From a checkpoint of a small mixture-of-experts model trained on Wikipedia.
Size: 8 layers, width 320, vocabulary 32768.
Training: a variant of SOAP for the experts, 340M tokens, 10370 steps.
Below are experts of layer 4 (counted from 0) of a mixture-of-experts language model. Rows are named gate (a neuron's input weights, with its number), up (a neuron's input weights, with its number) and show model dimensions 0-79. Each number is 500 + 50 x the weight over its row's rms, rounded and kept within 0 to 999. Numbers have three digits each.
Before each expert's rows: "comes after" lists some tokens at least twice as common just before its tokens as in all text; "mostly gets" lists some tokens that are sent to it at least half of the time. This comes from a sample of Wikipedia text that the model never trained on. Tokens count by the router's weight.

# expert 15
comes after: "0", "9", "1", "2", "8", "7"
mostly gets: " century", "-century", " centuries", "9", " era", " afterwards"
gate2:488539426450473468457409417453450500550484553494458504461473478507526476513437478471456424506492476436475493460545548450540413491513562474583518573553533534498547446546550495529498507506516444492556437580447572548512519506456453475584507529
up2:501442483505472478336505478506483559508511487477398584498471478508460446541521481440510519556436513455492419507512379521548452447454444544553471551481495503627509501469529600477461490490437491483605544541503448536590430536461508482528474461
gate3:550447443450434514546458442583490519420506492586532444477454510582443552466471470534491443522398496480494489445520388438542561500463500635457499496422431482480516469529504537561437438475564542404540473557454509584513490497457421466536463475
up3:573512431511492462474490485590502532510522500558527449458489617543536494525483534509594464493458531479521454554517425509437568483526516492470452581457453483480599549519472474585520500530554493482504478489447465612497482498359501534558486506
gate4:477461459513489512551492476495472539545433559592519437508518485513578540449491593475584457475454545432439404509579557470424481529619494497472440579487476541516502544588547497574484615508414462465478533536547541509605493495465458619534482539
up4:452540497511419481584436534516558516460496458526587610521542547501558471511464531421521453446486441540525579476534532534530517490499557482495511539540591519466482517401532424525527412522597526480537435463503564451418596518463520489547416518
gate5:493469478507565410442480472492481503478517517557535498607589544503512534475483462416490471464438472483489472511441461529450531459478435510433430554503526500533539499463458541542489420377562489465469491449546475672517524478580464534481498544
up5:474458473527435588545547566541484439467525531526465681436456415560540570488423525447539552475564540498459530535524502465450539479377536479512555439501440523435603541443559527423465564464431479554574548444507527479479421545500542425562504524
gate6:581411487483544461449491506517498508495504601508400532501488532515425525415478465532448495577483457574559482451543497553449484497419466507515476449438476461545589489434498540530469485534490452394541553511630484487489468599540583516511560494
up6:464557491480441430513489531458604455457518444469493482507510522464569496556431525423470472412543442450546556510495446497495523540491507462493518534566581539482493542557498411463526440587492514612458365572453529474526563533441419437518430498
gate7:479500448525471427468491414494497487594545562418527547447481509491517463428569479536469535412401454496536477486549525547530459512436516480495465567570487487589512461466437497497507592531525485483438518476517458541500520586476565582384546560
up7:533508478444468433512530563522446488502497526506482498501484465521552504490470494421538571584488454507624462503433515463509539470457540525531531518475538558544534526509423475513511483464469428465442516486421461514455573424515595459526511496
gate8:547448565531481449406498436531438483537499552445548564469455501460469471539652367615473506465418526545486471530531527534492479528499430445480443476486457485538511471546478546534506518567497564477422498486573512485441507509506489513433602568
up8:524456572509626480520468611451542453578471426491421434494568426463453489482449641488421520547532516478509487438469558523511467473600549506480538479444502529523497564592531491505402421468452463518487562479509519459630471516494420486520412470
gate9:443555435539481496568497563504511444505514517554467526521494427433417511523528570469447473506483473521488546500599481552478518574552437489516478538598511574627432536562512502470457416564532580554512511478516585509538490469483515467534517531
up9:504549491528641540563451545456429530503497491497472438476356503506516555487503551460538597469428521481493485424526554611519512384485439519591521498459517549448527551485494453526621497459527528565460432598480592562518495497480513515400513564
gate10:565498522537393490536482528462485402482533455422513530536556504457443482542525468452512488468474543465538523480456492494519460449513506427464423486470511518541508530505504496545571550560458468517610546566522552426576427417487559519504533447
up10:587445559561470434537505516474447484546541500537480589520541676511519438479480455490576576517449521490498550392504555498424491493514522536572487563497508450505443463549437458515424580440440500441600502544460559472546477521493566527481468531
gate11:493461475548403448538493574504548454547468468525469480427529541542518512416437462497569496503600537483500479495410588414488520448475548525519437426455481553576510489525491601486500529544376429484543505618422460462514519511623562539451439462
up11:520554545423566510485500492450458434441546532502394481437477497434542507551522480478534484452459399533451551497630452567569543495491469549485597552463565471480539541443558431559529502348443558624487536467561459491462573420508537492502544519
gate12:483504482498467475445605383570488486480573491484480548538554476568489540523377455529397474550499481499497482510484454532480517587567405565453400506514531457537608447515493563497540474522516579545515502504567590527459468596509490464581451510
up12:493491488518459484456500474444518477477513436469526462435523534500543477461564593425483443530575476444491508435517562518494457490506534511539557428485386538458455495466525346533512475536591424463490528512521439496448487494493581549467485388
gate13:587414519508507613419512418497486429436504520524473604480323537376457487427512568488562460585518372532562551461478455511486576517510464558479508528484561503528542488518509554504477430587474542608522478504528507479576497489500380517479491510
up13:580525467440427510461435500534515570511510551531402548516433459471398441617526520531550538558478463444457580437568452475529567490427450550467505554452515590523536468478473476624517501497550581536477536548530391509475442484492516508462558547
gate14:502470455461503490480460545474461521599553492390481498511486530544488430510433410475514470405498530601486504479411421483472448507505460494496412514511453432479520434574422566533464552531485533479543503526525458533500475375574534464531608530
up14:483477450455483480444472519473430505571530475391471487485451515539529460521446401473463455425528569562447510449433403484494445446510464511482420540483467466467454417514406537491470565507466572459566515558527468548478441396558483449491617531
gate15:568471545515477420511535431445516583450550429524586429463550491512552505516507504466443414539463445492355505555499522564494591426514430479474490498455516483515511444436554516524525419451550598420453523513517489377470532470447561532535521495
up15:377444425509532558537455518433509464553520486525480521538428456466479499550514489524581521414596629477557439467485528519412436445419585468521535527441479518488450571642445523416453559548416420473532430461395539622445457390429442473392549500
gate16:453467498497451510478539489557444567579436457463495607401449530505483485481475448487525491467493578532530634465482477494473484497387593460496498479429433451568603510521466473476448523514479553473431498604501509431559457507568495532606441510
up16:492478533493562423514507540504411590597587447505523584461525515420490499442498485546556478486522583536436480513467327509454454487435553473445494545520480436594471436528585544530521527441468534460498532548472586520459504516475542440464450453
gate17:574572366459507552545478545489514501540495418464558516503387442583584420555536508513541457594419483566530537500524527458522495594640482495476413550551453535608455520562522500475591502445558471476459491525500486485528609508485533543482561431
up17:460511576504478430439445483493463439462607553581523539463589572376499488419462471434538497495511521511397477490484511517464574520452473458497556509551471551472553526487438622520468525462455477550424506516535501507491437592519480518464454526
gate18:500437544497503425449465518517455552555497546446411587546563539463459456539502528470567532508463504492574449507513495448486505550470411514526493430457539449459546422445414522519438439543528505421512445574487426521551537496511512573537459585
up18:514510439530481507482521557523532501550527548394579553525446472474465539480397508496527447534488513567518553468570538521461485494476577502496507441561534424519588528475587447497589489498547409599367482470546594493510496500565485452552539463
gate19:487584453453514482474485550462445610466433626435520563517592511502520443476514433500464446553500424448511396498424551456507501570433527467473475511403514580536497603496544421497432463460410522410440491506508406532572545502542563502515499458
up19:505397497443566521456567443523513494535462409538485404450488485486449517470455513517495564464557470488577460479402428530423528581492426479433495477520522584548496551542468553435545521540603502647490501467536544503492449558516414525508515445
gate20:417462410545484439574484551493541540505513517445531471501488500540526558491414507536506573442493424531454550586474488482455478480503579461499464495554534583528572476397516590540470541459480462588478546474529547537453459571484508396492525506
up20:407487429511439391497510555539533494494504525406505422523501559550493540456452535418578536467496497486493534549521448450469478499502539431519476476538474500526500510471549629579466537503554504653431493513503536609469454585505499472515438430
gate21:484555511495509424521435552545484595553521489414567426480518418484550511510586542526600459459471429598484591469512513545497484524427602476474449507457465491568405433617433548585465456505435498473439489464459552553458462446522486501535485479
up21:424491491526472396487423460464458607461448549461513388481473417468572549427495472482422524475498504564533512522484423551538425466495527495427461570449498569550451513520491577524428507615519454599441516453409492547439516552507433442497496495
gate22:457471537539597511506523457612472418550579483544444493433583529445514445531512501484446489469573525517541509560461495494435397374414496497521534498509410438558571367555514510458434493461429613435585467508485407535472469468467538492475437448
up22:535455531562449602532481542432529584450473551499515560562438522474527472377507444484543446503471460409449473465484471499555518496519536514484451468464555538423489586512541445541547566506537492576454431523464578462476510507480534537453524581
gate23:506502501388558510450607494519556485476474426582481479472452649525562465396409467491441466560557445515415449523504457590495503505504521510512502469556435472514558541536484471504629476496480540537521443430605495593429451459551552472507469451
up23:518592525516453520556449540424440486520478538470536463509590366469488498547503482455495497382542509450547545483463512404523423507517410539512470517457548514485370499464474435515481583609511446491480545594436535461541528507501420542455573558
gate24:506475518470476529473583567622498462565518477443479556459559454562583483457505439498500480526437445609501533465504477470488468501440568500463523608481436483530477496481452514500460431462425422528579484537520584537473504626533555533567419439
up24:461537533530541418539468486437550520358440468510516463496488630470452557475434491542487475436561490450522520513531546476510447456530484479565485459458599486487478516476607523468511530575518500447464503455556490440532529497445437487414534545
gate25:585475461430420464441465602483515574489447465414521505558478459546475494451460407478438458616544571488478398414467518451438467634520529542537437315455496518549387473402486555543514611518523405487536455528479471508482456503595545526510481460
up25:580559518518495540551546511433571418474497492533577482488502612452457532534485485523543639453490387500453480508536483463461500558413620554485546496546499584486459489445508446528487543452561522500452513452477421489481519393509425430461514442
gate26:578404575533439440470515576537547465445487494562481463472497573458408473489475434614463482499523441505438439367486506608469474497467533561446418458553525421577501513416426423525449530520439556506580493558591492478499470434557487472401510492
up26:426509473454657532564472453530482539465478589525505549509507437527547467548537492493475539496520524533549504544547476411516516468547468570521505548491519612471475508535424445490453503456547454512433456473401500469474549471510514547531449482
gate27:571528549444472520515432536506517607555405436468499430477470362490594549537467475548509494560401471531437517596521410472513489527540516528506516450493503544580408560483539496433608565431496485568560382416502555505408442562573568505486571553
up27:496396519418520486460471536485440499421500498486567395515521464495513417517566434515521371546450503564487481551486519572454544477598500441516468422467497347500525590485540447446475519538448513529448421517503520455479531498554453497514508545
gate28:567484493460415508503513538521622450475570440525569484572489484525508527487453552515525452544470481480425438479427434596493532541547503436488466387568475499604564392571533562431427489558483506492512531486588482536424465557494552516495427450
up28:543482441471460487486464569498680470453562447552559463583481519484521493469521528540488417515489457503460399526447459510519522531593529465525450421591473522627567396598550506420446519551504509479548503483550468531445509529473468513562446485

# expert 34
comes after: " of", " and", " in", " for", " on", " to"
mostly gets: " Love", " Social", " sexual", " Trek", " social", " economic"
gate1:431572458490497555505451515451508523525446418507482622464530549413583469561627502434485553555554524494457460489503524456528531534506431509509503613462423478524444583468566437555471523510570538466576540488595424505500536525557522493432569448
up1:460439626558430474620590524504517500461499549431509430485456552483439457500496531518470422466450420569464592530407409575502454462526556501489392521468524473551468458591412561488554461460382458513620511528496590395405457509463476484526516602
gate2:543556501552476602516452535519507464512526494581505504510537454480464462455536447526492455599550483548507606484526555539426533540475452571512545495558504576541441511509477495549448531422552518505485544460515500469581495498515529543420381449
up2:468445467475484454474577509499555527525496602484550547487484499545422456496514520544585602475449433507526420445570528489528419439479482498559499500439420431471557474482473528499549455525490514474482498503503516490449571477528497487516556597
gate3:543566522514535523489499525395578530506522565449500451489535552476472477447464484440575497455448455428529442444611450473558499549439396429505466528523471491510555505446469492535544537568490501483490495482610556450521535493498600458482483467
up3:457550567429379503574482522482555486435510444398474507466481491529497342488466498597544488521571561540528451557473556574522470510562455418529571499382587630498418609492501462519532492472443473467496497429492480626445470560488472487476493423
gate4:540573565487444531514583534484480432501530467558462529473569541533560528574336503559499419486438421490485506528416486533482495493488453572546493519496458440526488494563520587498463469505535434550609616512574492393397524477439559546448497458
up4:421533448562567416505492520532482531516460543460574471467534480429493461523570489479549536582494564522463443541482573417526479523445612435415510521510521542491545470469443520499499490524511523492457432530473448511671522453470447483497468559
gate5:509560439568479453523501564546530496530471528461476523513495464548449455535465441498497519512589556539546516451461453537554455465486519641520504557478502461599511460496451490515560536359589495468507506446520529485437499476365478498458494426
up5:580516498495520475575484415531526544624431379572515437392477516416550512486549510505492498434517413549458577466495514540485447468629405448578518624489499464405584457485450526552469543552408642571542502483501530488442499458504487527430451484
gate6:455456477540576449535507542513502555553574504483517500457435506410470469517519503557508603513437509410415524494430539495551467511460513425543575483437514447565556498537529507516485527484527530587359539543440494518437519504557515495536495396
up6:596512527479574548415442534477486523549568575425558572569490594496467534522545528698522557624473602546506484548588512562459511488499419495480488500456428510407512489452362567475505471435502525469506557569426452557462546510474467457429581526
gate7:419522482534466496542466525476560508543563474627578519461492485518489449474345481444503406498438468487490465501514525527454421430529511421513498461454471517461527539506627505512510481510511459468501487539542522475487439506595577408444410404
up7:492537478440498572545530554470435428495529484528452525454586526491529493494551436393440624516530444520553423453553525475495407491521495435395571510456444527481409432524559578542474465474502473478584545538536579462552438551475559504491470445
gate8:441465523516562449441426527421538577464506434460499563589513491501495524512509484587499582474517520522497592535561501585463477503521495549438608516485507459495482459526456547513476379494474531485527483550482498485505488598467539396469510493
up8:616454411489438403469569462540381480564429363441509528471495503556517495526486479464502482495477413562497530505538442597490500462487437490586470447583475493482578524477524477552461546500461485493461434521473428396527456456577490612539449513
gate9:517612491539422512554499630505505560564468524498488497477477515612414463430488534449503459424508482466548472456515467488498457367514508504439383530434548484596509460389546557630595548489435434459542598538521464524485386428400509439546521457
up9:507450435416525498462426533436394490515522567443489466507534558486627437507538456516494541554475511467521566494566542517508491593553576501520518482509580535519471532571494464523483509481463539526526554488498429617568520488536455588559466428
gate10:450497475547560510534468514539516519476467527630520554585488453494477470520461416428548566562518500505516464508612555482523507554596493506436525517489490522574517488472476512594479436448584476564570509496485480504510487570586496535497588478
up10:485516462556452563497427514609530532486506452493469578489510483504507479483651527471564495478456438449505456467497552467497645534519549514491429569574473431516469543574519403530561484518481562491591502560524458427574474556494523520475454499
gate11:519516488520469452521562558515456471486489425441495529430457474468392543494450535457458520419494486440490527509516484491540548482415504501577457525485514461522421525415431439459579462554580503515506446513481452433539527521500465559491482463
up11:440488481441492494445463504571495488546558406510598546577496422551526458559540506495458422466479514568530508539514500476463498549570516577553515416514529478561471369573440482547583568461521464487495479459563581526435496486473488498645608535
gate12:524552442543605507572495514513586435459578570548457471463466376511482543505452488446455465516446480534514508466389543534487556503515498549541425441571466471502559450467462532497545511520519535414535515567553517400538469553497510479535519491
up12:443416513412420502567640468474461601485440523467582498523539560433543443379475501556551533530429501433535538496569565520512434526433507516458528531517521482494480541449594490531467427516467438522451575509537492563530491447476529453505506407
gate13:546547472408487447476537369510529442557511467540483483487532485548509485571499523552560476573541489526526509515531485527536527591514498463509570430562485382481520503503507460499537532522482517472520325537560477425567444547517540502406509524
up13:555563488466466551546469398481554505591515488534482432483570495502518481545534467572503480544500476509410508535539537516519557556550498518486606502543510436466512494464527493543589492467543570475490358453472521471466444527494490450455463550
gate14:552564505523550501495498524492537478480550484519536502428535443525411530481419481472543528403576448549505559404515439644493542474463499519502490466461430484460509447555521524498494591446499491556602475520463516509542541463548520526437410482
up14:541496582552479493487560474405520481438543579468543522560545481544497433489585538580491415577428440594515472478480529456494495533573522463521537450471493507523573472471501470485596428515558561541442446510516608460502475474494493417578557486
gate15:570478519541571512579471568549559509390490494549475413429540482501475457466472540569504511534476573619396506510602512549489464484504524509506556453522540447550531455593552527491442540495489504519510488487446485539443444530444624466433496477
up15:528608531451493479583500473453505440540538447517545509449461479575522437500445448380499477480579537515608394433538468503480594491427496447503444452506451513471504480539553519488510474499519532487560510496522494568494606551513478497424471500
gate16:497482522532512388524415586420465531546549480523481460473535533483552531505542511504556407455444484450464558510461517502466521435428437290462498480467458534481489496445528485461525502464605473412545472454469482485534532486451546573455488422
up16:619497487506496554499593438548541436497459664442531530570572435554510450592536490448493471476552491531515456494487428544500451473497466607518484509554541436537525501619512460506470497548493512497495510504569488469537489523504544472494502484
gate17:494607552498554436444500523501439491450496537454501462435571427426499584512458511511524421448485481456505526484461508469508471514450445430561488505538422561502552456495430514527490580544440498528510478411503523537443550438464581546523510547
up17:504555536562564516466495488402580439423447460508518443546504488558474438558526473496536448467400489382576411514460509502482411381483533532509522513477486469537421466406589482544455513569557393532503603553496494438493516439570479508438488469
gate18:488426473534488513412443542534500398490489503552593510509507530545541562568537495453523519663516508552526533507474540465519519509479611512459463518476417457552584516519544459476524474476459603660468515395474526574438462408488457610464501449
up18:438605515560425413499476525483512602421471501510381453516486467562568513581550502508476570469562557494452509484465460469541561543474520427483409518537588485504491532484575489487420508493429543542546549587503427525455484541422537494526467561
gate19:519578504532495469512482550489522539465616396547516493382577545492513501517444469535538462551529470479472477440554409544531495504490480517590547464530556483523482550534441522566474515484468547560518550507547499453515448570464542463500439542
up19:451476460471502493462475468522454488542542616537543514510547476494423476564461560537504535496435459455460515466531495436413461539591428595539492583532489465448475539484482483467467545491459466495482459533493497517527504563509415465466596503
gate20:502546503466481464453479581477532368420521428567517488485540374455528475435480474487520336529518494499547439490544519502480460447501390420588474495565455517490468508472439453507533517469417483508503469488529399493528459487472507484545474531
up20:352463492494449539487494504500430552494432479464430485631530598500573451505514465474473474546439489465512523465423439507455564496483552542454528541493469489530527496499478490474503474525560538505561453458429522572524569528585521455548512406
gate21:557515530576519556525427497536433443511533484452479575512460458412498535423486470525435438494526499547534463488419521551489476393487488523536419463378451507564443544459579465464535492591509494363472471526519604459492512447530480508526456401
up21:453472485452501550586496536518483473392550469517489485521562539520408419493473507425512566465520401578533484472495500492509428503512457516503492505415416460476463605419567531471573526549450455439427563518479585441479528489518506453429400487
gate22:546522484585482521545485583495479527574539567471480493488424462483504502479449518503464471496511441506362481534556483547457501561435525622515511480543539447535513450531475434498441551373459515521505561552476459476521494570484455473547534431
up22:517442472422534515502407561572506515470621553429508565467470426465407532469495501503445490531488577519473489593437572538508551479549531559571514432462532530505475502493542552465553545427548556507451593502438535456502451513452414536463476400
gate23:542517532513435501527449498456451494524454517497575475450524409545455451544532497457496537466520453480549513528476420567570543514513459452527418495409488472525496515544510608537499549469416354470473582506364490484497420470492615552525530514
up23:566510515527496534549538477594511553515519482521524461565532568514520563551541513588477546418468514571485545502542460422561417406479531488510458520516513506520483496537369489494568461475566613593544348486520450462538586492532407444404450487
gate24:463550543543586449537441542413530523582426444561493433419527552550470505559507485468543528495495454544455496508454469608520446465537532436531450515461495493542508498532521525479525555430450523587453485455467592526572538547526445558594501502
up24:545455569438499499600551603507520472541427451488612555594639543582572506469526540508333514538541505586510506322571543495455490598538445482514477552450487507572489538454518536607579487431453470499502459477479422485468377550511400512592455452
gate25:497604473537482529570520549520571476437556522518463515471463528614414537568496448461530489549449486577444562492417471586445511567427414487515481538464439381476534449422521584516548489546461520542555621554513502481505429478490455535463388615
up25:529563427508557526544522542472554516464638468536421496509521491551415567507490499409423519626531510483406538543425489504502489574437430507484508499369409411451522501456535546485532495538470506522580524536465485505497442479469515515486485680
gate26:591488531469499491515491595555577471455588533507478531421527393505404569533512461430545476510443544541513540521446517532463536447409525422628434406514382611494557554485549560470553425530474420476447527632516425521481432467521474551488456439
up26:565580503567548421508436538428412457482520462571417548480521411540531465549474472528389509556542607497509485539530540571543583510430507487525526456485377523453547514451499510477475478475469535490505587546547413483659510573542442597539499493
gate27:447431540481513444603481396512479557557509573422429489504564476500446474496523463504513530536402493454547465490483464541522463532535536529470555545498561439504473516497496555505514574371501493532439545496521390500532556498463499390505473441
up27:457471470546559472504528459444539497523505492534504417547512436523473493466519538532530436355440485521481514469451432497516443544424570564445476499495420478422499471524557519547529481600465568465514485514475488410539545506530426491494496461

# expert 60
comes after: " |", ",", "-", ":", " the", " a"
mostly gets: " British", "American", " Russian", " Australian", " French", " Canadian"
gate2:458494490572548533480559490430575515423496454432589501539453519508515480521534481470452541446437462531496468510512550528464470473471485523539493545549522461605466481473546616566507545524430534470450420424462578441567638511555495489512463506
up2:484521479519486487612533547467546468581471531541444486441443378444433567498466548431516538443503438530548549557609545543491502574594578486491412436524359460438509423568492530494443578467518533495496505527463568565467565454510533473461481498
gate3:469475530597503480476478463506455536578473536518510516554468601448492540570433604517482442501493471514426484518425515596381560511483522490513478575450517473509448494448515539477563596550467540501498476617545456509499532462477516431551475493
up3:557538453443510521477524498485501526470511525499571487349540480496429512476526450490510499405486533510557585489581563472610475530487380483539552463570501497586512562502544510416447417489557487515475506421491442552449492468526504536572512514
gate4:429489510537463471427528498562471503421622517473516389491468603455532372490485381490471414445464544503583447484429498558418538457452490546496496472521497453554563383531425568502475402521476467502497452534471509554501566476594467526454499579
up4:474494536561454413459559529487424547484556589479455535425553542527566506595449451451361476494482524461621480412491521568481520504451420529522444429522466445543391417536458491463445504555447436470521579437467493514567510442585522555473525589
gate5:511442534464525405502514441514525585540525445460472569583526566520480470589520494485427539471456548443559549487416487552482449423460538489439613626496522467593422488533471549386457525503524478556445469360439560486423587517453465451530544522
up5:575525579438378525509511541518554572519529501525400417493514575445531513377480519469572500598540520447378446483561458547447506410513572494458537489481478509468542476606486499528464536507522449486515439482487516417514535479556570526485461501
gate6:469478450536549439448473556528443481481553540471573505431495571564500584444442507487538462472507502479562477588539450545467376543487453431590513612573514466530581464591474490510553520485503500473526537529470444507441471536566471451531510539
up6:532467398551488580495436514449558538583479509529437464482511533496499370474534540576529449568534526418480424523491456461563555488524437531554415468385519534507483481458483446566523586523498447467530490446532515509527500470513475536431547541
gate7:583416511525519460556532400525615473445531437497505489501424599486533555540577485451432542557512455490524478511522482519498552567522569477470526488534444548500552532509376505608560429385477565557512436551450495480472470578479577424444428499
up7:483419503333433517442607500533427524472553545459502470485575515537505589546496499503473409408516475560560482467479488461480499548468512445540477496505464413505554466558449514452573508564513435521569421459507473450547487548484389559484574497
gate8:535509480443447517462551596550438505441482561458477469472475449549479452585472457437469491464496538478525496438574474591501519491511491473527434622505458536466535501447641490539611399605488508516492453541516495491472438517354495564490415465
up8:657495439440481510561500529585631423533482394468531519427532425488478485526513554477489375471493536514500518416507466469521502481450476518421518533488464561506483451553552523610537528555529499475525426444533478499504481569496519465481419458
gate9:538441386555493501455536545481547571431519509507494509492462556425579441479575527530453483429470503536559511515601494492515599594483504558519412456444397470496474543454466561523600570573552545489495469576557498569524485448535395507539432509
up9:592589469571455463466531497516500433491498412580524489509485491457555446456552502566440484573466461550517457417548548508466483515476492582448502535519513596473449505399437505513503557606460521508493497527591510515454553460567442350451470488
gate10:517455509504480531504500510517475529503398546499580496502433541419491591527447398478469504515524486576388514576501577560464293509474598549500507422452513506651551431486593469436496465664454532456485473435439514489490499527478428549477473473
up10:489506513461469440404441470486480513551500455483456505500487515496459467487449554525482619470463515506556434526500539570457583465519460478375523477441453519454462529497529537535510431486510481493472618480470396554535518508486590505451505537
gate11:465572579551473477467461561575468477522493402479465470537519544522468517458528391534455516499487528514530536526496594577505493522435576502504508461534474494563466447494489433562531522447480499528545518474532533490456599500601425531425635514
up11:546438448525488507519478501527546518519512519444552520468505453546528542502477500532548474520492509611461467543459479505490457448541438522478545529540581546520439557452553570471522516583470478518503576425471495540406519407468471514518436434
gate12:438503512493550393476432445555490448463543530470540596517499421509516439492445572576443449544504477507389496449507528468484505549506481516506458516471397462521407481466498587552484651444489521509445496450428513537567453507473517511451555515
up12:515459425440537518543510560604491650534475544564492470487470582548477507476495516504506492510523504501518518530543366491560545451577510457501516481593512464475525489516455412426497554483504448493545471458541470484538507536542457522478458546
gate13:479542499470568470473479474461487546495608451454535403465514571557533411464526521456507466441504509588584422549498498531467522503464597531531463626493504486495528445489444493494540545439580413402600544531480533560586446518506459523398469552
up13:548558526483501503456447495473464550530581483583485440408538692481554509420481485495476449477499473533506480555521613571469454517524562489492425594510471490530425476427435490487618505649582476431562525555556549491557565481528446525456544585
gate14:503493470467548524511464543530547499503456494482488433480556475389519543509504474483450460522507474488522494482480470574477474448478417506517503527592454482515514507583433557526589563462599415487440437526551555573469446545539524445419396535
up14:568581501514506486472519460519374461480545431460518542363482469531475482537535503529582551454517481509556430444493503402521454572514570507451488380504524501438474534379532390554519433476460592482538473505474546396544514490446419506553518623
gate15:486478469463514432520453457478407432545563515472532482425470537586491524431488443519509465507519524488515511596440592564460411520441526547480559606541507494516478421460461501424491612525438438494481456406501459449411505535488559593375477505
up15:606549463464494404507476528423525457537527517475572507563410591548466559538384499538492534478488437457427509586509586626474478442528524357456521500526507470496421507540559605555528526533512479461476500403525587484392584456567538549551515532
gate16:427482546523533491494443509608643561483480429498472545437498599524562505554494432517549440459515538505550505494511523449487542476453541468476411572482540510570403516464562457504516457516493481507482416502475493553407404588518524540518492512
up16:566487536502495477602462398518494579492499452444444437518475488495503547550521553434389528550487558534464425452481551525489431470535551528520483436511545483557531557445473462459438534545500506488582485473450516554487420483496451449425424508
gate17:593524589478547452572473490434565494570457506463470467478447475572560494419459473411425433464390490428538511480452545437556473458541460519495500615500426490491487441562511570440580513529435380469549509501471456524446539491494536466499457459
up17:444578476442447523394517585591514412444517537522453510486456532482458571511434452517505515488556474522468568539509449552538461487433490532474515424442536469434430586405482453537489479588616513478442528504490465470458511429460492454467475484
gate18:480460381492487502527450644549505480527457494503501461522490559496472450523472510393479545490533451466484584440459500554499580405424481504531512569528412476526486486535487494516490367488451391513454496500572516404496416474444499580487475501
up18:485570465476436557536484459442523454466514490453569499452421549542519540453469484553433413528535503534657520630484462503485459547433511530532480444507469424556510454463440446472529538482467523393414461494471558561530509559522603495480482424
gate19:476507539458491505544450403498466488513604492525552530547414405489535550428506461596522487478466464391529486519487456411533431460561444454560427487554541498507570540472497475540519593500537535656488517525438557596550463405542533506441493427
up19:493387565426433459448503479522452538433542487521508561512504489443473537513484463516560529454473582555489494485458449500582420389524529485496505499489591464452549563519493485469585537467469470562463428491441470611542442477477549492549414489
gate20:484478520519479495434522455619533489556496484449459414574532490534570474419574463562492420527441478495495472483463447494436485543524549505528472441431516483469506496568498433536552445551412544517600429536423552483479514540536507555463495496
up20:460435515524498477610556495576490425423636539462596511467443550536452583568438450513458469380472497495527444466526470464535469556512499553485560590447492554601513498448446453595467522463460433568447587435515503490504473471536455494620579487
gate21:577452541545480530506440459524479449558560554442515515524488463518462530416523455435456508564524389544528489563519411488408477451400472412487429533511495632409438484460454612508481471549457498484533502514461478506499486459549522402454410533
up21:443502424526497506520512477410448540444552457510417438427544524550502548551598555471570617450480475424433465472419533526499514553528519484546413552489519438486596512552505479497427523549511455538377508471475497561495504559429460512603527477
gate22:500479554625426536477523556542444413425520497533437480396505513534544493521428481495517528487472488474384519502488573534513384481528445486495444534485532539485460465483501505402522449517583597489485452609503554597567480535587498359463495422
up22:557475574557543544469482543465506486498502467499430483393577538475510547557480470522570568515501547483479517554466564497611479530459580524469449596473447488422383498478449445520433462476511613437569435509433589604487530420553511444433477466
gate23:520604535508551528520530503509468539586536484480479479468412503492514527524519497439520520440462433385474545546557342516516607609512442413557478430490519511474419529553468505503537600540420507423493540443493564518491434439442537512411498540
up23:519576438482420489540513472479451456582528472527541443481446491493463455456505478517444548478522466522472550475521481509420473403569448448478472483485478542527534565488500422416507407497491444490542579447530422514362444545532533414545539488
gate24:525522509503403466528579526524455436544485457482538535503560457525454446454519473459432434484584452614528459440462625495447529521471518484497481481501404478484498524480484461526536421474571378519532393525526502522537501543500466587519471539
up24:485462421559413540497483488438403484424510426519445484486460510456474529445525524413514570580482476421426438444539474542528509466547439506521446546586500476521463482597578419496562551567475530505471444508523516562591516393573588448469459435
gate25:507511425507558435512458589543563525542512533450478443453446560497479561468498477457519415527429440454493508522440404574490528529563540502449451559497509544458458491490457566495523585555466512461532520540525546512410438504549489446523507395
up25:499549454554560445465544524490538530472574507447518542488448510463471476524546499558543492498482558510437459489474523627489474548498596503438462528478554546522526516511508581492444630551431503543607519495431563490542463507492529439511535465
gate26:479529595454599453578474585445496479532507467527404452510498471471543567538440543484478457628454456441494514607515477523474413550508536503519423537472489520495554525484506531484495575519526507468459490503466495445438519506481534560417462469
up26:561541491488526450511519556394472512511494445489383399434489435480552579511549475504519467521407538492450534576444518564503462550529561509458461504490600560380472554499525544427492575490397445530479518517534517464454588465474584556438447544
gate27:575531511514540349539572533523563486516461415532522488485543570471532461510434460478457405546500510490577357527511499524453579368483383519549492481563513462484589528509472496461565477418464507487450477484551499506511464450591462571562521448
up27:460437524525426474546395501528509463498529462515547451515517526533544517496454532505559566469565495480462528495474537289522442467543499509444611448480537496466527436494469560563538499478528394424599497519465489545513600566427530476500574526
gate28:565448558510508545583550527489503426553449530461524457517442511510454490530531465417490464496370569472603511576486471531385418454630482489471580568502454462459435522465545512453446474516507430473508461573434475444458443438576478420436472500
up28:465552447522509497498491426509446515477549526570513474465463535532565522457511448506488450516454507404557483514468561514518448457494419586527610551547449497491502412430546488516528530474554577562560509488422414542494512564482444449400405501